Weights of a small mixture-of-experts language model, trained from scratch on English Wikipedia: 48 experts in each of 8 layers, 3 picks a token.
Below are experts of layer 5 (counted from 0) of a mixture-of-experts language model. Rows are named router (the router's row for the expert) and show model dimensions 0-255. Each number is 500 + 50 x the weight over its row's rms, rounded and kept within 0 to 999. Numbers have three digits each.
After each expert's rows: "comes after" lists some tokens at least twice as common just before its tokens as in all text. This comes from a sample of Wikipedia text that the model never trained on. Tokens count by the router's weight.

# expert 11
router:484452540515488644524428473513485404417500478509552457471564480514508462526539527495505536452462513495490411470497444524511597540410551512565454584501522437449438488527490566479453602436454568641447488508542550469507469614590510566543524558482514521469510497469477459448528486466531470516569563569422430484482459490484494512439537556406446519517436594438422547447481479443533591499478477470530475467348511520435617433433421403534454465594497477487458466548573391538522513471447549519445545426489502461511490475467425520514542415529488560543477524430503425447494462416533600533501503501526595512507543484547503470505501462484487473478498488416523507597569442508529470586525491519481413488456481541478542500408333494476584522474495524509437553551538445446465462472532499
comes after: " the", " The", " of the", " in the", ", the", "The"

# expert 9
router:474456498443516594469443561518447426359421506552460504463501507532477455488544488582521524438447466504495532498539446545541494487487642496500429486557426494518499500481412547501480506477441540616449448466517507508511492509502552554493459443502481597501498510481501460488450450434524404445432490507403474550462497502519577598456571585443481448474444561377439520459460438508516550489454499524549447438515464532382590463464428509533547535565511506447427510565583451516458506528523479505491611516517538464423461495449464495457456478542516498494535564513477489332526453502532539541479465482513562493424544451503478454594498524525475473453475525525530523484545418515479571522464432429572448525378510561441566475436377486446519441555406468576454586520534481457621496471583580
comes after: "3", "0", "2", "1", "4", " d"

# expert 26
router:560467521485495624497480504529435525416486561475474519487436464529552505540516552519595592485500547475470519482501445551580562480443566485526533464466451484401416512471442489513404443395506479613514504503521529506518491525580568513472431494508453601485498447545456456476521488461457413458485505553521480470478593520536461544482603524482503481565479619330434545488457478513553563539452430461528580440406466484437503403500547427558475467558501477461409544574583453526534562549536440522436591495488458454509505565441503443457481469527516620528488390427519529431478507507456529587526554553534543528388560465527517470473525522514450523488519517520538580487396525486574490520423594458489436553440511480530480503501452552418505520489515495579450603535485492532461475416504599
comes after: "2", "1", " | ", ".", "–", ","

# expert 6
router:522565533472545544523462542472428427436479518499525506466557527506552506530523481483577456539489454542444501520538399483573547488489541514492519512474471486552499480506415559489405481343453507632504488505521583493534424554495444542486469485475515634493546552474577491499523421448535493400511511527493452549551454545476475503527546575455458465480437632381406580480497444420476645564473523487589456469470500515434576440468464504499518476595447608528402484479456430522568543524528492496387584414497470477470468502483411472542515451500499561566489440494483556409539527455501518512530496511547429524463563484505547481571502527458469537444489528496495542488533462456508501600422557422496482457427548588451461480511455484403537479496527533568491639566538450520547455446559579
comes after: ",", ".", " and", " R", " D", ";"

# expert 3
router:511550554455501534438509459485408364470460450496465545513482464512546582453546543453577524444515427528454492529566443505487557547474558513521517535469548405527533520504499523513447525369396487606524453490549490446458478496553522522451465510470429493506558519542488474490505472360513464418488594484458524453510511485484562570449585570497543502409428649373432600433488503499441592510443558508578446490454522492412535388435491462500513537480488472487527460458516441521536468530514536451422568522541490467417455452437481557493495555495559604566485485426445485298541513457518491523470480452543578508490519474518555520584431538522527438527469531511492479500488499536553582517468480461572412508462480498486545506455414445436492499510480522569491538523535467511578394491532564
comes after: "\n", "\n\n", ".", " \"", " (", ")."

# expert 20
router:436506518513477523522526454533439398488432433467422434513515477521557441539561519542495534413554461480374489509617463496548558547493612533507611609496486408554466428463484465528512511493430555611526446501532448440469443524519511527538526545478429500524541416474507528481528456422531420435522496524498490495545468493416497523475568482454531557452498596419481492518476461504438584501538481564479533510481483463315557406442462448511480538505532555425533534473486522457500510536472519546459619519526415491440515534385478526529562473484574535510481484540454555372565514501465506533465461475648606500465582494514556504626514476495518540512441517512478541556442542508504488600460449524569454512538508557473557527461454520451477526573444548500515487557521438390576455492473547
comes after: "\n", "\n\n", "3", "4", "8", "9"

# expert 2
router:522507494524518546580504464541489502469532523493465493481464505594511480441483493548573524472449487402453525527537494549543534477500544500538497545519470466539409438483501476500487520488466488648500491552543502445470543579566536580488460506466490502532561435490461475508535470454501442474497578559425472585552484509413466602496516564586441481547461604390452551524448396531554605548497478494570567396494472561345485455489434459561487549660440464500491552531589538524526501449608510528518542494451496466492482519437483547501420528523544559525493460345536449374513440417517496591517527439491543554489503447518476500541474504546517527519384492487514469525556442560494518550505566467540475583477486544435548465387443533399552526569440457510477550533407458449556492470557531
comes after: ", ", " in ", " ", " | ", "–", "| "

# expert 15
router:510449506478451592483477517540420443557515422506452542446441509567470535513501518446511536485476505438527512540559480543550581522490577461489456536497497453450428481539399572452426507453466470767466494487542485466455498487555558529478437519484506532465533497454498481467505504473536469464511541556431478542544522475486592462462535575498478485468408587463472497447454443543527601493432472500589448408465480550409527440451483521541535449502424533398528429489503446529575525493550506565545544391486542417513389445451428494470490442505521548487467468425466519309522538423541467542532494479598527498459478518524532544596442494524526465572493464533558539537469455504453462559507531428565473483489544547483528474470432490444486536482561538514465546508437423489451376510590520
comes after: " | ", "\n", "; ", " (", ") | ", ", "

# expert 36
router:473502485524503502585454474490425466486507562516386504447439480483534558514522489557458576506448495502469520463538421532563558512445615465488466570531482492599441473486460485489481521551536522627479399597523466541431437489568559517519387535486471568492557464467497520465507393421581433439455502529402425527498470470503518470503580539450491488477448557414419502487416520520459538521527472486485575509528458458412524465463421539571535483583478560448486527534446521505578573562563440536487573449435469417468491467441444451542461447520575573510500452415502520319562599500531530522523519529518529501503556417561464465524470477465388496563479528549506573473504560526506448595445516493472417572456523442490498481442371480421564503497473538572552530494552445486551487472552551
comes after: " | ", ") | ", " (", "; ", ", ", ": "

# expert 16
router:472525564586573514499528495461486424511508535562479480460497531450511529536488516521558505458485473505458499494484520563573539541553565551530586471510388504566420445512489523548460503462500475626526456556531521548569475517531534553558469563418513564513528488549509452492506378468593472470463580483514425485456494558497522526508549567522571490492443533386441555452443501533558534537451520480497495440488517447428586441484515466539493536674518521499455465541518469588526567501565511525499566468497493391362457556466381479560474484608428610409437486485512535415570492445518502567550468544596559490473597449533503418580520469441509543510436546543537513503486516446518543575442521540520448495455530541511557477516394470499542496491464510533526584580371440470544386498509540
comes after: " | ", ", ", " ", " (", "–", "| "

# expert 19
router:586449507547466591525501527512502558488441603492475511512470445539560502508483557485599561524460550438517541493491507526569547526489582474573536437480439479419492519485456503401388496367499458606519410480523497524486499564570516559483438529482496553541535491517464501537551400395483438422485627490474479473468576500438465537489580548492498511488498619404451531513434448568583559537519467459559571443440472513471515467462516438560450531594553436456412494552534475565515529560530506546448545503444487500489544551409412475443485486504426645500503414402540502385474527445540489565544520475501469505490534523553485511513548542515455539491508499565509565516456492520543579534436607416535456494425543524541490496481424562440535544506518525582467607535518474542488503465535606
comes after: "1", "2", " | ", ".", "–", " "

# expert 13
router:477433519521436547464561467573476440334442568488460473508530531464517497519467450499526515457512496468451507555577499591506594483549602480494487455517518474568377508504441539522520485503520506578492446483485571496490414607455563554503520521536451593508479451444538506444516481437527479465552468497447466543491521458510486581460483524486535439441454522409486510484516430477443592503531438491518499464533550556426515336509490472577510483555432584453524507543489508520497525560535519593478600552526533465463405524408456445540439459544608559522485514476546501339468454521516589517451441469599586428489597481418516441563505518453487576483471529487480532465472462474537554558463460442493409507494459497522520501400389527430530486523406492600460540544488528474538497442580568
comes after: "0", "3", "1", "6", "4", "5"

# expert 21
router:485516516484437521504531524532439467546511506522495466552447499521468473496480466441619511401475489511517508529575463596487521535441543565513514454534466476477398564551434490437426475468477505659437515511611523513440503454526572578546421537480427553526547550549494477479544450407586506408520637495503404500496472529505521518444483551529452451451517548430445486430424389562462538491383534488494481475398492501530514499413464522570554456531493468459495488500521499546557546468537505456454587456490460513448433456460437598516462493465519573517393510456497516376511466380494523591513478466583565495468523432548545525621422543507491527479473482579504546530577463541515569557485543531495441479505511474426514469481370525436521508480502554647509540535559464502555454512548523
comes after: "\n", "\n\n", "|", " of", "=", " in"